config.yaml
n_layer: 13
d_expert: 32
activation: "cubed_relu"
routed_scale: 2.5
n_groups: 4
vocab_size: 4096
norm: "rmsnorm"
norm_eps: 1e-06
optimizer: "soap_variant"
batch_tokens: [65536, 131072]
steps: 8090
dataset: "wikipedia_en"
Below are experts of layer 8 (counted from 0) of a mixture-of-experts language model. Rows are named router (the router's row for the expert), up (a neuron's input weights, with its number) and show model dimensions 0-159. Each number is 128 + 24 x the weight over its row's rms, rounded and kept within 0 to 255. Numbers have three digits each.
Before each expert's rows: "mostly gets" lists some tokens that are sent to it at least half of the time. This comes from a sample of Wikipedia text that the model never trained on.

# expert 102
mostly gets: " 1;", " fem", " 3;", " 0;", " 4;", " 2;"
router:116160126145111101169115137118117172103124144102083130147117109088125091140094148127092087099113115095170146132144168109075154135122095165167138125149128093141111077133121154114141177110133150136118164098110117112109096115156077144111158112121114123106146102135126162114089124129092124119144145126136084119147101112174129145117131109149135113124140174147132131121176120135124126118172111114095129091117103124140108091137109116158146116126174140128153125185136106098134082153151097
up0:113119126109110110128126140145164153102145125088143123127164092134144111112133089117135120141137122114124134102141157129125171182124112124141136153131105100126127137138114121128111140114135102132099161140130155149151174139129112143105152107134093208171148096140113126108183103122119067110177149159160137154130073145101151135129114123128147138112149126131154113139132079102138148100103111148119136159100085116063143126176110118110120104201140144149111130135078144148168138123123120
up1:145130122113143078133148133155136190123132100142141149141119109117116149136148144123133138111159128096113125166132111155152120164163161170105127085152145111103113086149109169126141167125100124144123138140124137127139152141099080105138111140166110136138147156147110105099105103138123130100134110084103090154110130188141138141149113079157119123136124114120154146106122127138153099118134119106112133181168107207087109113157107127075161137164106128149116122108114116102123145161152074
up2:149143130095098105130140164092112108150114131072173181154090117138094136120141145185113166076098139137152168105118135108140138168120124100132112082135096141161103127145115112125093129152131104111111098137158112124116093113115141159131158133138128142127146118121136104141092112118101159182168103128104112104145115135144111120148182138120107149123136129117100153072112126098107129106178129120104106118148136127168134121100092162145117083120154138140166101121176129125132132086140103
up3:143115152108066109149138147128129130117136126118123149119147099131117112125159096131178182151117120110125131076086114116163161155094107159184150094120116149131154092115116129110093112173112147108131134138142124140088153081133128117096161157126133129153104143127153087105140180183100142142171137112127117107094138176113124097136137112112149119134141158098169123116089115120081127119172127103115124094126101095124127117152147093131147142180130148149097107135131105131110134126156152
up4:117162097133128108130110161081155113148088156127133128113139143126120108154138125105126156167165128077116119118166147132164151128106084141160138166108106133155109149143120116127102074137130153119124165142104135119107118154077134176134088173093109121161145154114105112140152111197115092138121150157131148113096123128143151168124133140147116141102121085141137092145121121085123146171125120122114131127123116116145147171120175127109115144129121083126120122131176162099164072147117157
up5:156138123152133091125120085146213115159126118148179113084125115091160107078140115140147135136147124118107155133121083109162135181143096139154111124094123123130108098107154116113110122086126109101118143106118134180143156128102149135099135127122141127163107141109117152131165095110063124141161180126146142135104139145126161068145108104109129163094129120110100139157135123120149112104102144107161136090127111109138136122127108101120119132124122142154115100126159157099096122072127126
up6:098130097138084083168100137149146162099160120089107160103135107105137128095131109140098101114134122084177130125161132140101181127145136128192129148113155125094109129143126132108136172117149140129086153088139157158145103145070127118126114085133149146127147070096146131130136100133107075173154123112105089131171085113120146104150117141139156128131120150129165106126189114118162155117148118104134096116145135104104124140144112111130125101109134140149155127139119125120158116117127102
up7:111098116080145111143135147186168117109103108082122124095180123078133149116128113080104182163121152128141114136092162139123129112172148210153135128135120156170100130161131129152140108161099081127143170160127140119137119153152125121126124155124094140122134122137131146107115117102158141142149138164158125148161094130111139128135137159178113134116122122110140142141132106134146115075103116104111110131142121125144147164161103124142083114120109118137125134116132124110182102174131093
up8:120137101082125094136109158123093139155120114110107111123121111120126155113135132152152111153162120126142114171152145110115180131096082134203113151108148172113103116155130100170149119091114135100131145108151135152119132111115103121133157154151161114120143124152153130124126102155115095181148188164121112088158152094134105120095131102150102167178111101153161128120129107125106162132143109121101130128181127102091145105164133128092176108114133108151118120110157144095137127126101126

# expert 152
mostly gets: "–1;", " —;", "–0;"
router:111091136118142130105111136084121101101143124107124088081139138137110073118133150170138141156112123100154122096097164085095130115095112088165120086132134095151139117116129160137148147097098124144134108129141118149097089115139146083103137132137133120090114146088112165123122132102159134111128121129136179123167135137152117061134173070101095130150173156094148138135078122150119090141118133141141155122098180141122150117130130139102131110146093148155121153116134156147125140116108101
up0:113142107066136112145142107071172188097140115100105134111127136133167135132128132141118122102123092114116112149110151133101174177135105132187135128126119097113118117140105149161109129162124106150145134113080130132149145121143138124141192098153113137134152131134100144127106132060164080107123145112088145163147114104166132121107143093113116117105134123081126136169118127088132134124142144098125165138100131104085133129140129089089109117117085108155126128162163120117142131106141156
up1:088151094128162102137107164098172126100133142095119165159138159139139142145142152108102090137168108138085102123127120143094134121125123117147123141128150140090136116171126149144119125107115135134151168102107080156150135141111164126112135115135107119078131114125079107154071132086100129112123159112086137101115165136162115151110100119112122126100136077110112147144149139137120152149161148096150157111120091095150162102131123160120155135118119127141086143189126143088108094092091117
up2:103111126123119140147100103095086108117142134137175161109140114120122083108145148138120102122100128084122094129138101082109133131123106144114121110114130139168155172110101170126119126133146136190131194142127130143127122126091171121117110135103167112105139151121113063142142137164123104086168110113140155112176131083134096112123099110083089136165103149170149162117107137163133120170107111117127150130104112122126145115095116125099111140123111129171111169142140179139110104122116130
up3:108104128170132123146116157114177095130098143084100117160164124112121154101157155071162105130154121130146120115154151092108124134128123156146098140109099097107081140129128100097154155123165173141125171127093121141121165167133109196134112127156132128171129120116082103128105142098103117134134150166078140133131159142145145126149118144166148072138134115125165112128105115112099139142154148172128115154123100094109139153143160116157174099144131123137132136138155143109165101136144129
up4:115082080096138163129093146097102150122116104122122139103115113137102144113113113147102158101111143111142161130083120094083128094117095069144107103107149148133083137109117146122123127083126103120153126082120095121112125112153153112134121093160133127109151129097133128105136122101150135128166127168104164104127184102118121123133163105127102154168128066115162160119115103131108141144155144164137154111152124114135135115161128147100119069125075154129128135112115097128094102153104162
up5:116123118147121120095119131138156104124145127149149102140155111091189145141097128096120090129123115110094140146091091128107119120125113135128115146082108136103113126115164163145094091122114102084078174061109133135170153189141170161142133148132147089145171151150112144138128113109118138115168156140078140109141134143116144105157096128133171175103131132144120143158148127151135150133128131158134075148167125139132130146103118161104149099100120139121107103142100165119146140094125126
up6:112101132127129123176102138131130137126127139089120092106146144114122096138135125125135126150124104099177128152105151087145126144102099144164147138114135167159087145169154158119160131090110139152136097125107126139123107141104095165136143135126163087150157122132096164152134143099147148167100164136080115159144124099150142114127159096152129146158141107166140062189120118152129096136133123132144108089165140129101162136176147168105116103094114109155146121111170110098112148128097153
up7:155150155122092105150114113123139179151095112134099147102109182160137110100149111135093164138101108129086089163152133099130167124118098136106084134151117148121130131137142172132134143103102125124190147133117178127135113149106122114127141085139135151096112115118084101148137088095142129129136169108145112136107144137128096146167137080155087130166137132143153136146107103166096144130106146100112146169103124107122150098170131122087112133093128131134074105106145102127101097152137135
up8:081109103133139136193141101095099106100141120155132127085103142122120112068133153108109161141110095106164145152155138116126135149163127115148150151141148111154137138104185177080130166126131109145127124114134147160069124137108188139105102164109144157133132102071145126124127168157149139131161121126156124106135135125132124128128132080109122096097123132102153121104121077101136123147137151148162129122110118132164167115125112094106117068127111147132120161101154130154125136117144140

# expert 42
mostly gets: " m", " min", "°N", " s", " poss", " comm"
router:135087090138137122129098113137143108148127161114162121106169142111150136091105118133107115091155120065120145140138117150158128085122164138147152129104133169112125122099152145134128134126144117147160137109078098176168140164129127133101128148138114124144119130115099148116126104130076121111139135108148174131123142118160131120126188139113163174156098128125078135103110151112146124101120085126120146098134121103138092139107156076125147154167159143106084138158117105077115122084179132
up0:110117122123109129142085086161094080112143147160112110090183124140151128146081087151136134121125109081129109157162118146159131126120118160120113134105132151106109122084149110120090111109139119150133136152155136184141141175141124138118153130117143157140109141136107104131145118133125164141156166147124123127087162094100099103121167132128138184154139106154130169160117084115146150108120096123104150082134134137118188116159134080126149160148128118143134122155151121079141144150114092
up1:145100148089114088143140140135112118136131142091143133137096140131150143104096124106106139125120151099171138146136145112111104143121202107085103125114126146126144128128149113125134142102109114130138166126074121186147057139113153120105101133097099127122144104118110115154103107076095106160116103129120139147098131122139123126135141109103163153126101156078089184068144126113132133096129081129102117118116106106122134129084075165129123115103125150128154172117111117121156146113149094
up2:155125152110099099140146105167149150134131090127131137112185124134123087113097065116143173114106140123161140115100109115119152122166127159139093128119108132138132112128144188110144133102145119157139147146111083195142148111097135100104100146166134110153118117123128072100142118108096152131164194133154136173113091112144140147124118135123156164135138164138144181113138092101126134089105128100094141103121085117118158138141107158090120141137150133130104120127109110116146105129142144
up3:115124175117114130120136145111126094147145114162140127080156127145152131120086149128108117128082135119092103159122126132153136112095102142143141150114164145120135110110138154154084136126137133139162188135115121200139111100102152127156142130123153141171176084137116145156116126156129159119086136107119170127137137151117109148103163136109094169154146144093163119113085120112154130136130141123095127193168095117124140127153102112126087156136096165170150144161127110087104150117125127
up4:107130110116112123172100144154100118110141107136141099124155141101150102153125135116140124125118093090086130103145125155135139171111134119125120095123156106146145116087170131141080129142136163161124144095142154172113147084155098128080151089129152155195151186115149077136113152109108144104131157136138096119117101076142130164094146103144124175140106090107143124109127121135098100128138121144118149110143136141115106168171131062118158131125141111152118148116159154134107126150132139
up5:104089151144150139147101093140144103122136127124119106116104146135155123143098120114116162150135117135109104174127090154128125093124092108131155153132147080133119154106079111143153095155130104150154142093115118149150138184119113128164091132067073108125139111116099103148096131089107110124141152135107139104089121115115098110165136134067146166139136165108114157149119122138127116141138112121109090103084134114149161128082135109079159181123135158159108132134158109113148124127159100
up6:140109134134139124108069125137122128134143168128140108095138084159175168134100117165134138120123171098138135106169121139120135130085102095135129143133126078121118129103148157149107151144125114138108139151163095176108113120141103145144145160132111100128126155121132112126178120145129139147117160139117158162132115116105112106111194151124122151183151099184130098188098111126093119172142096134110143144146113110116164137151106129153129159188113092132119132100130085095150143129109142
up7:133137156101135118155109156129123120146097154161146161133115135105158139124135180146137119105151149118105178096145124136113135120107138098123128147119094138126126123137123110117098116149161161131158115128097144196163146112129140134119119115137114149104176151116152098137146103176110069136118113131144177115113123094164112147107115132166136145092112087119148129125145132101125186175162130131072113101125126137140143142085146099155141142166088150145094161059135124083149113138129137
up8:133128138137141125145089109142131143121112132127132152155116161141141104079104165112097123081112173132158140128147113146085149103122108120149154165103109162144117106106149133164158113106117130140167163093127145177125113110150134113091117105112142083103114123130168106141113115125122124174130131102132157129157128120152096126157142154110128127153116177127115106092088119174103157155118074116120091098159156064121127111110111152118135150146095157146095132098136107088113156081161114

# expert 68
mostly gets: " USA", " MF", " ESP", " ITA", "OR", "NG"
router:121115094087150126146101117125140158079084118143140181087127063154107113144131123115123152114138111067122148120114133144099134065133147123152139158164157122145130154143130143127123142140069160152125141157123091120110105154144117101142107132137114103139141123131116109097126108145108085163137112115122124127144159115117108107134161128093113138129140142105138128155150106099123111098112148089112076124118115118157125171120138114161111126114152131089176095077124080148108154094100174
up0:124117115138124121136085133167131176114118129098136145123108157145144077140114138135145135153124122077091134142121134123119148130115198067182125066128118124184165124151128145167115131088155124110128149099110130106117113150137107107114132144125127106119129176089134142123116131158111062145143144127106134131131140119080128125134149117145125121110145110155154109140077127098135158073155141106119146106130129118135180160125135134115145153100125105119175153114192094106118124108111124
up1:111087122086167125187147122098129146155123112160087120131100098159149139116134121084112109156129164146143142151132141158119159150107135147094088128108130163131172139087120110124145116167109102091131121150088098167123097125099102146134126095150115142145149132112141119123124082120116142140106173130133157156139122114167074081126120097142142123144105103107149123114151123112112122136141098118092140094152091111162138102121111105119074188101123085136104124091130128119144135143126171
up2:143121127138131123121130092077104122091161128130118093150141104155110127117152173086124149125163159076137124166153144174143111115145140123118112144151098118096103162168179099113142143115120132128129136168127135133130094141117091132121097146118066148092129170116097125126122131108127124110106103106130143151130146127127144126148142133122129133101109161162188124162091135109101143129113113098140087128093134129152121135139131140162093108108072114144150136054144157153123136159063118
up3:114096131089113142079123099105136125118101127122083134116129162150158134113108093085116150117136151125110106106164163110132092096169126159123179141126109126130139130089142088139166123163138150090142140142194113130129139072133138150147149088137124110134141116116095084153117137119175160143121138155156133119134156159124099088140166134124138132149148133122164126137136103104113148101125145122121102141127126131146142159116152150142121124087114142133126167051156122162167167177147134
up4:079105156090120110164107154150137128116088142135162146129128101123146117172168072119131120153133165092157131087154102129108137128164113101136117160132141152122157117099120121135136148084145165152081126127112147109162139084153132114135099091116145146153189099114155095116140109117148117171144131129127157151112134125130096158121162158145183113144130126133149129105152097104116145075090155108138125092137143151141149134104148137101158153133125156098137131101125108126127130087158180
up5:110118124148098091148120108159093127100143155133133176118146070164120102133142109129084103125165125122131123129171117150114125117173147129165118109116142145141133113099112153127125153148111154131114178092102088162131126121112098107147106092161117123166163118123118109114108117113079139166132133119173123168116116140145111158138148172111133129139141121165153172154162120121095163116094173135137130087114121124141170119143098113136074127120127111094198124111172137123092140137116133
up6:091125128119102126153154134103128132108156103131108185110111079152126149102164119090110137135130132109143096154119100149071125133176144143143118140130150139122121162108134118084109162119141091113160120127128084131147161107155157093153109115147101094109156104125132118120079092124114129136159123107155145150118102134151135105111093094093156072120144153125157122126122100103154124133135116134107137038115094124121153171148144137140088106107119108076120162154138098129129132114138103
up7:092121140100151143153145166144174122102134147143180113125132114127139119159104146113098140124145123090120147159162132127148138083167080103166130112151138179127131114132141139143062111141120130129136133160109160139153122121154188107120122104101148132154187106126108123102136118099161140119127112083142090107138138123121114166138128102134126158126146097100137119143119088089172138136144130093115119148131176141143219141112132095105128137114110145153166127122103094133113125103113132
up8:151137152139137090143126136138113170116085111125117085111113114161133102073170138118086143104111130143155151128169108137098088112091128150114099103152089142096115131113135129120122166112140098138151118164115122108107092152126121161132103133093104134160135138123137139120108078112152103129103123118109140122129128147144132107146114139110148153156100109128143138119130126103146130121128128097113112124114079147063110145119067107109100109092084149162159169102078101164091096090085116

# expert 121
mostly gets: " 17,", " 13,", " 20,", " 16,", " 9,", " 12,"
router:104093153101132124119115138125171088151118138130175167115121126111111154135114119103091130118125137136088093144117125099146133073173107127111114098125140180136136146156092163108119161188129122105186102134128137153151106089123150122167120143129114141123114092124091122106149177103075122130110131077129104128101152144138094167127078118111129113145093149121108127101112125102127133146143100096143124154132156129118104120180120136123163101161120148132182105169134143140136136132129164
up0:126139167128138092178116122146194123114112157126089133099119133120166168163149105128148128120147123148194152106108134150131150111113121138076114134106126135097095161140133154121164130129133088090108140130114113176155073168138105099128124119154066149156116119076147122163137118101129107144127141087132139144111129116140103080088117102140122119101156149106153173120120100072106115148115120153112138094133132100113158118115096140127137131121124119151119141163109117110130092121152153
up1:120141127119128091113128124102151143097130141128145092145139152107154136155082116111134140111155145114141105114125138094163118103148118103073110093140131156132136127166108114120101122113113129153101125123139116160116089157158159123122104146112102091147176128128156155151139144092128105099152109133147118140115116146112138161066108148146148117158097096128148116100102120085153138148144092143141140143093166173111185186132070145118121130113085110119125162169107098148118141187140158
up2:116124114116162150146144125131139152134106113143085160120090125118137103154142127092103144091092123142105110118142124073153111097139093101169128116120129114166113114147121132148164121118149126102155100079107170118129128108189160166123095183099124115109103109122150148088104147110103148122144140130109160140122115149103118129120119109135099130090127150173174170108132078169097114143139141165128129146140149126148128125124096137113108145156091103121114088111177105113181109141173125
up3:092086108119130108135110124150136142122125158118118122147114096127104123154132101134133110091109107102173094113150148168152128113129167125127123139126116161113104119134149087130126092111104146151088127123123106109130128111133156130172138120107114127161112086118083175149137131175119116173113082157149148162176149076106114099107104160110184094105125127165146152120138073111155062107160093129150131149142126168148158117135156143108137123154155127122132149158131131098140138156145098
up4:100063133105132088140173130091105111118117115152111139149125160134139150157114135110119119103113131130126092139101127117138065126096153122160131132149092128149164074124127144093106164169185085127141105138118134153109120118130148119142111153117126121161182062124109129115111155096110145133140143130122100137150158097144108136126108105132143128129118101088137116119135132135163163122164152074177095109148151118100150124111152134136128153107104128133116100093161142141104143090183154
up5:111076159129159142129138136100131130116137149124128145084101108142109157162092164122119112107116132136129153168124168137136118115117109127123108123129139122073123094119116136112161130110154077143134084153089135138113131110138123113119132125123148095168111152095088105102096126084126125146153161160110146127085146094120129109111110111121179132142126156072163149095125076138159119131123119110132113109180113151151202114161142192108140144107089118128144142125100128120141118137161095
up6:119082113121099092115166142122138109124162130125093095114140179133094127139121159049154155119168144126124155143163135106150128093145113140123109158158107116129108089124147175135138131132143086129122169115112122124118155165127127113117096129148123117102120158085091105143154129095108097126121129131143159130121153087116109132148137134144120117094166154081147126134122098119129104135119112106150107175112119148107143139147112104151143099108076131144121175134090120152187131180080125
up7:078100103112072078191128167142153134157124132153165123102091144119131107123108101140143115109133148138132103106127124118146137105135098132101104113126110127100124138116138113119098139133163125121105118127062151142056186135111145141148119118154085141118159137132123144095105133123128139132123106116140168128159152142163131155110124081154141130121091151082164144083114107091095136120141137145142147161083158160126126135108121106084126148147117139115127141110129184118154126094125092
up8:146105153136136085122100160138133175149127107110133162143108128141153125080146107125128125143131148135129129116137136136135146076166125104104108131154099076123131165120111117168127167153116148148127208111130134135106120133107120051128170169160120119135121154102125113149159146084062081161123138118124144108111155161176150145154095106144107136119123127138125107122148128150114102130146094130112127144071088100112127146132114125111125150132109151106134153132150153131106081097115150

# expert 113
mostly gets: " −", "ox", " in)", " sq"
router:109129111118137179104156140088088125149127124109117154106123124143117078132096112132085058122155144120159186147128130088126125113117145147132109103104091147153144123081130129157157119102150140149115117124093150105110090159117115098103142135153126105105128112151134152162100113091155151151138145155087107124130149075140132132126103168122144111107064120154092101136100112112103108150120102114090169081146117111112114127132121124098104140082114086094136110098125118129107141126111100
up0:127120151134159151176140140135152130110118116096154144125110096162105072092119149154128087118162158141142125099115166172115099117168148087143049159130101163148132141137157115147131126143148088140104149133115121109116105101138115091111111095123126126121140079152139091124112129105105153184142123096125119132134129120154136171086139135115148123157126125152101141113173088094144141135154103142117136110109102132132158142142128144149124154090122150114105148114134082153096100114108067
up1:104109142092120124108125145117084152173108123175113142145130170138124092112103126132150189119144151115078128122164143114100135116142161134133152088161104177111176105159128111129127119160153106094163140154083131116136119133146147091085143156129109090120130118082151158125104130102111118124092144125141120106145093113097127153158128125124104083105107126139145142106159096153116144112114109073098116093128167081128120109144099091103085146116133104170114151115133144147150118146128120
up2:143128151125153159197143155127115155103115137105114133079092139120137115125097103171133108125136156151144132124169116138140107094143141151154138165132085124116094134081121126145168143093155143124165138139087117134098124144096117114113114139128120076117123117130141129129121109092139194170158160119161136157106128121121096118134078113112128128107127066086116135129098095145110136116098134155136162106144111174149130131138131122103083114119134154124170173115148072123151127139166126
up3:070106123134156159187136130119159119135166115143122141142120132148130098172109117069140074138085129110134117133100116163145165108117137107151117115094101150110126093103138129120127093121137097134157101119123132185100098138112117112162152114140084131147135104109194114142131131107176121109145110167148137093185138139162115142097144121115134118082103148108142156138121114173112132122100109125129149100111153098117171129117103111111122106115144113106136145116148106179098131156135093
up4:157120154116143117164154146129151141117128125140084141163156113161123066131093131118152142134078129128159126148156119100135098099054135131128105120149072122141173144131124135114136122118138116090089101099104188163134106092147150131100132111136151117126143104131145072137102096079100113113150140132151109111120135117102132129149136136053110131098130135144125132151118130102113151103131084156125113144139095099144144130109136091121102163092105141137132169121166181109126133134128135
up5:137167157097127108152179125071156108131100149094064146151143106156167111124104149112120148151141147096183112135160129128108132116134124126148126158150117126155127127146126110145128136146145069087136122138105145116110089114090083107150127177147114119124130121120153141133143098109163145141094133140171126151144100077168118122089134140128110100142125127126083142141115111120149103116147138102120108114127084110146175123132150121155088133112121112121065184103171143148139115141128130
up6:130125119146127105151112146110154097094171130100157138142110135155127096095134158167110108122090157137148169095143128125099106132098092141116100099085117174151150134120171103178111112119166151108142114132148137131095141105116143129119117168132108111146132124130129120138106115109132149151154154126152135142106208146155137115112132170124127169133158150123122149076081090109135146141129078120141103114130103111114138122150128117098167179122098137144106164102128078118078111100135154
up7:125150153123145173119151116097134116137118139065119134127177140147140133118121121144101101145113117158154148175126153135097150103118137125121086131112093093079086114139144079130172111163079138082157137119132139169131128164129122158149115120135159134133101149106133129156106107159144163168148159170181097115154121128164124097145180171127140125151127089072156138153099110126130131144105158153138109113167118141115134112141119147119136095118097121103130153105119138104130157160119121
up8:055072146111120110087165107124120134094150110136084144127116079164104113116136146106137129101146151121123131168116119120123093093132113146084104153121125113095152185116105143124133145141114122110130083151123151151097089108093151106127094111136096135132146174109139123133106126121087113150129162132103120145099115143151164143137146089104126079159140100100142142138114109085134165138104122084109092092123117176120155140114099125157098125116136130107116138084134145130124170134125102

# expert 142
mostly gets: " ex", " int", " qu", " im", " adv", " sup"
router:104151092182156094127103135118185102150083152137074123102150130145137141128153118137125091131144110126105085154156097120163181122069140136101155139111088149128146139143136149097119127144114132132140108150085127172125130160138132140122164118152120091108122169116097118099124148114107108067106121172157158145092127104105149136116142130103135162095117139106110097128149105137137112095103099137122136135149108137141145134099092143159104093132115113134114097167106111166107166137128151
up0:114115092103153083158118085138111103185125111131084134079124106143100130131150135098133158162107142108083162146153126116122149108098111118106139134099118120146125149142106141164110113126112120093148157120130137168129101110186168141125120098158143113115126126115149138154127118130131141129091142139154075095149167096106172103144130080137165156153136125107113130116124108098125138149150116144067113147122084092116132101165141127167091157101155179133140133149157109139108127123159113
up1:087146116100150117127140115097166166125156134134099150134141138144113131121094109124160111125154133109122119090129166112196067111124138138097128096151159104171186143155126118133135127137142109135154127114141132154154113150154154149129155162175157151165165163100123154119143131080148105124120154103122136137126142151099109144156144087146153138162154137130117126146165124131134142093155151081135194151135114102088169114164137130161122115100096129123124129100154154159108142101122144
up2:100113109156183116164104094071140130138125137123107117120179103119137128120130114117153140135074111137146118089119148153110124132126116140110140131146112104106151105122140164128141123131140100103172146151110119155138119120150144130101123094170131126081109103099157115147144155137100160065110163124124161158130126150120086153138164153119146162154192116101131129138121128156145139135125122076075130148132115094123170122090147126130102122100149183153106095156157093126152129100158107
up3:109154110143140110180201131139128132127136093114092097108130157128163144149102099106163139123138115149177106152114099142147108112139149168116136143147108096140148124160137143104108155116156123130167128137123095165097132151127095117166171129168123161102169130157123091124150132117100175099125183112199123142127107107093115136096120080114150147171089136128124117130162133159110123109169108131147113150125136159137121129139118097170119097123119099157126137118133150122133111140165132
up4:097140137119159082162104161126152167138107090113164113099146077082099144106122090101120144140101129146127113104105174186153148110148119145122111156143104124151090112168115139137128137095121105093162105151131096131112136149112110152126162136118155102125103143153157160121153132105122138138126172116167131148110124113098118137161112084100089155119117089101147164158151078129115126103104142126104143132104131148136151147177115129158095125123121130136098123158164106088142159107166137
up5:110149100119167084164140145154155108137118102075111125113138160142124131133150125144125127113111105059149129147126181115160119111101095133110102143099140124136138143120153162136123123137147144094139121148135145192086119139181135085119105139144132117152144149129130103178130145072150131092133136110122107123140125099087103132137151115130169117096143113063116104124131082131141150139127103133147155132164104145093144129154121092158087092124161154170148146139139131148080105132151124
up6:093118131124144070121149148106122138124103133159141168157127128102112149096122127129166132125115106123120132141127119144162137135106104123122111131111112125153160132136110119116132116115142118159130128145141097171085112099172182141109159104172136138122106178128125128130152170131160146099105137115095112138111140118129133147063138103137148131125133122112092153135155102163142152117116094099156192127160138077132176115183118098119131105099164157144102150131154054142086113113162120
up7:113145147118127121148120125160142131123138103143145081141108113152099138132156127073140071107133156141152105124128121175162156157166139180133120131111114096128146171126112144149137156120123135116123122139116152200167128110144154109134128145121097159129119125142156112122159152101103131180115138125114120166089135137138160129099081095124131101132107171091106168111181095145078166103111133104133121151155133080136155111116123135127141172126132104102124164149103133124150113090159095
up8:113122147109147118157124134141085136133103086116066101097176103144207139161120110131141135117106155123138127139156077142124176107144125149118162157125106113100136155130130090125140145144101127122134127121131149180166079126157183088158181103139117131128106147158117109144133108129160164121116132145163116130099113098116151124155125157114142169122108148158153141113140111127103130105126130133170084131107101109112131110140082177115157119139134165151130129162149125152127125147163124

# expert 168
mostly gets: "II", "TC", "X", "TA", "AS", "BC"
router:096103114118120190134132099150170124132114107161100136144111135145125113129161140109186132122160117110123107148119099136078162100176112121109093109115111162094145158121134118132105143107156150129153107107122104126156135152137133128102100123093117151114157133152092130124147115183138126124078121131133159104099127142061120154106113150080154105088155097143105132151134177122155106173144134112129087143127087148153102176135159136129099119120151134141126089160103132134132124160150161
up0:089133144103121132097128080114143105118129114139123139133087124117134082152140123117138110148101115109124116166145080106105116148138082103127118096137139144108158116119091095127108166120157124116159130108157108133126123152156119141171147118105112109132118122075101117138144105159115127110134108149100138115112152135149135102135183139106163140137212167149097141148129145097135144131113140131161120114162105102178153099117155114088133190146095119084113142126140107166168101115162083
up1:150100115079124098094148141147133177149126143140145109113114172149116161144116090155142108145094126115112168158107106118154142159148121122130135144135108160056138134123119157097131117163088126154099105138128116124113083111127130141133109099132114118188184132084137155119159113138162147106103100151130101126105123119169148134141102152115157108150101122093158159108139102077152148135151159095125107120123139180154151130107130142121087116152144169123128113121100109107100078145132139
up2:126107160074126162138167142099157157154150105167098097115110131117127135164132136122113142085099112107134120107132098122102115073133104143109090087137140127137138099136100115101146153104123151113126106165105114143099140096156130128132123151119086145110147120156126103163136108126138165153090181107193105106131115146105115136108142132136151086141112116119145124086138094169097134163092144105119112153179147135132155137110142116124127133185135128076119137156138138163112097147178123
up3:085107132132070135162141112121193139107098117136118132134118119103166131153154129119120089137162139098093135134133120072142109142150104117146106109114124167104100136151083123147075107145174116119176112141105103139121128159136135131146116134083141141133196139107131136100134088102115127125136062097079148111102121132133129113121138131148146139183162126163138128119113105070160128141110122102127127158130149152122145127133115104061139161122143135140165119124155124157142140138118127
up4:115112102103077066137154105108136122110148122132105157143088153139107112148134119135122163107124122118096113146159143109153131141132103141117127111098122151082146136159155066111082127153122174114148138100128146200117129145131146144113156137131131177128167157130117128132125165135102121149134127086115118112162147100113108130119123151130159139134131121098168123086143134141153136069152141112143080121106147168097141129119142062131102185122150143176149136144135105113114144156141110
up5:103094162163132125138162158154129134079127147159165129154081144163141156121109106121149129143160158125140123103123116145139156136123122093118142102162178154120097154158125091121150149093109177106108114100119117093126102105090129101144104144119107147111102117156136159133145116159117114208123161082129133147089118159122123138073105137126132120152166089119126119110118091132126143108140142143120116143143137122114152105171149149121106156135139088077131149143095125103147177160130146
up6:127144143124139169142111161101137117128097149113112165132129104136112117149099109076153137127118144126133145152189088074122147144132159122074136140128147148122141110101113127132147171105120133093154146125141137140130144139099125111151086129092105161167086128164139112119136141146136063139074132169126162137195122113123096137135115141078150158148159131145147139100118123122113123127107113178139102098136110120122131109124087144100078128168143118153151171106137122149151174147130122
up7:128059135100142163126118149156166126126093126147144161137141105117132114119154129108076135127136143123148139125153111120098148116143083131098108116160153143109143123163089138106110127130167085104174113141128118125141149105130121108145060139123128138128152129140155102147108081168135157106114131107142132083131135153146132102125118123119149109169159132141171129111116093092123155199109121132153124146193125107108187131103150150104140133151162113129155124096131065101116120123141131
up8:091155161132131134147135108150096147155087126153170121142151129164138156112131101141143170105149117132160133132138098136169160151147118106165155145105093146116134120086133095084099149079104143087122098117140108174110155115121112125132133108100121154191091147155147158087120143139159131159131145159124131141129117122142132140094149129161123114136118110116121181171156102144126142135128154119143088143134070149113151132097080132103135107131129134165129164113092106110153159081112127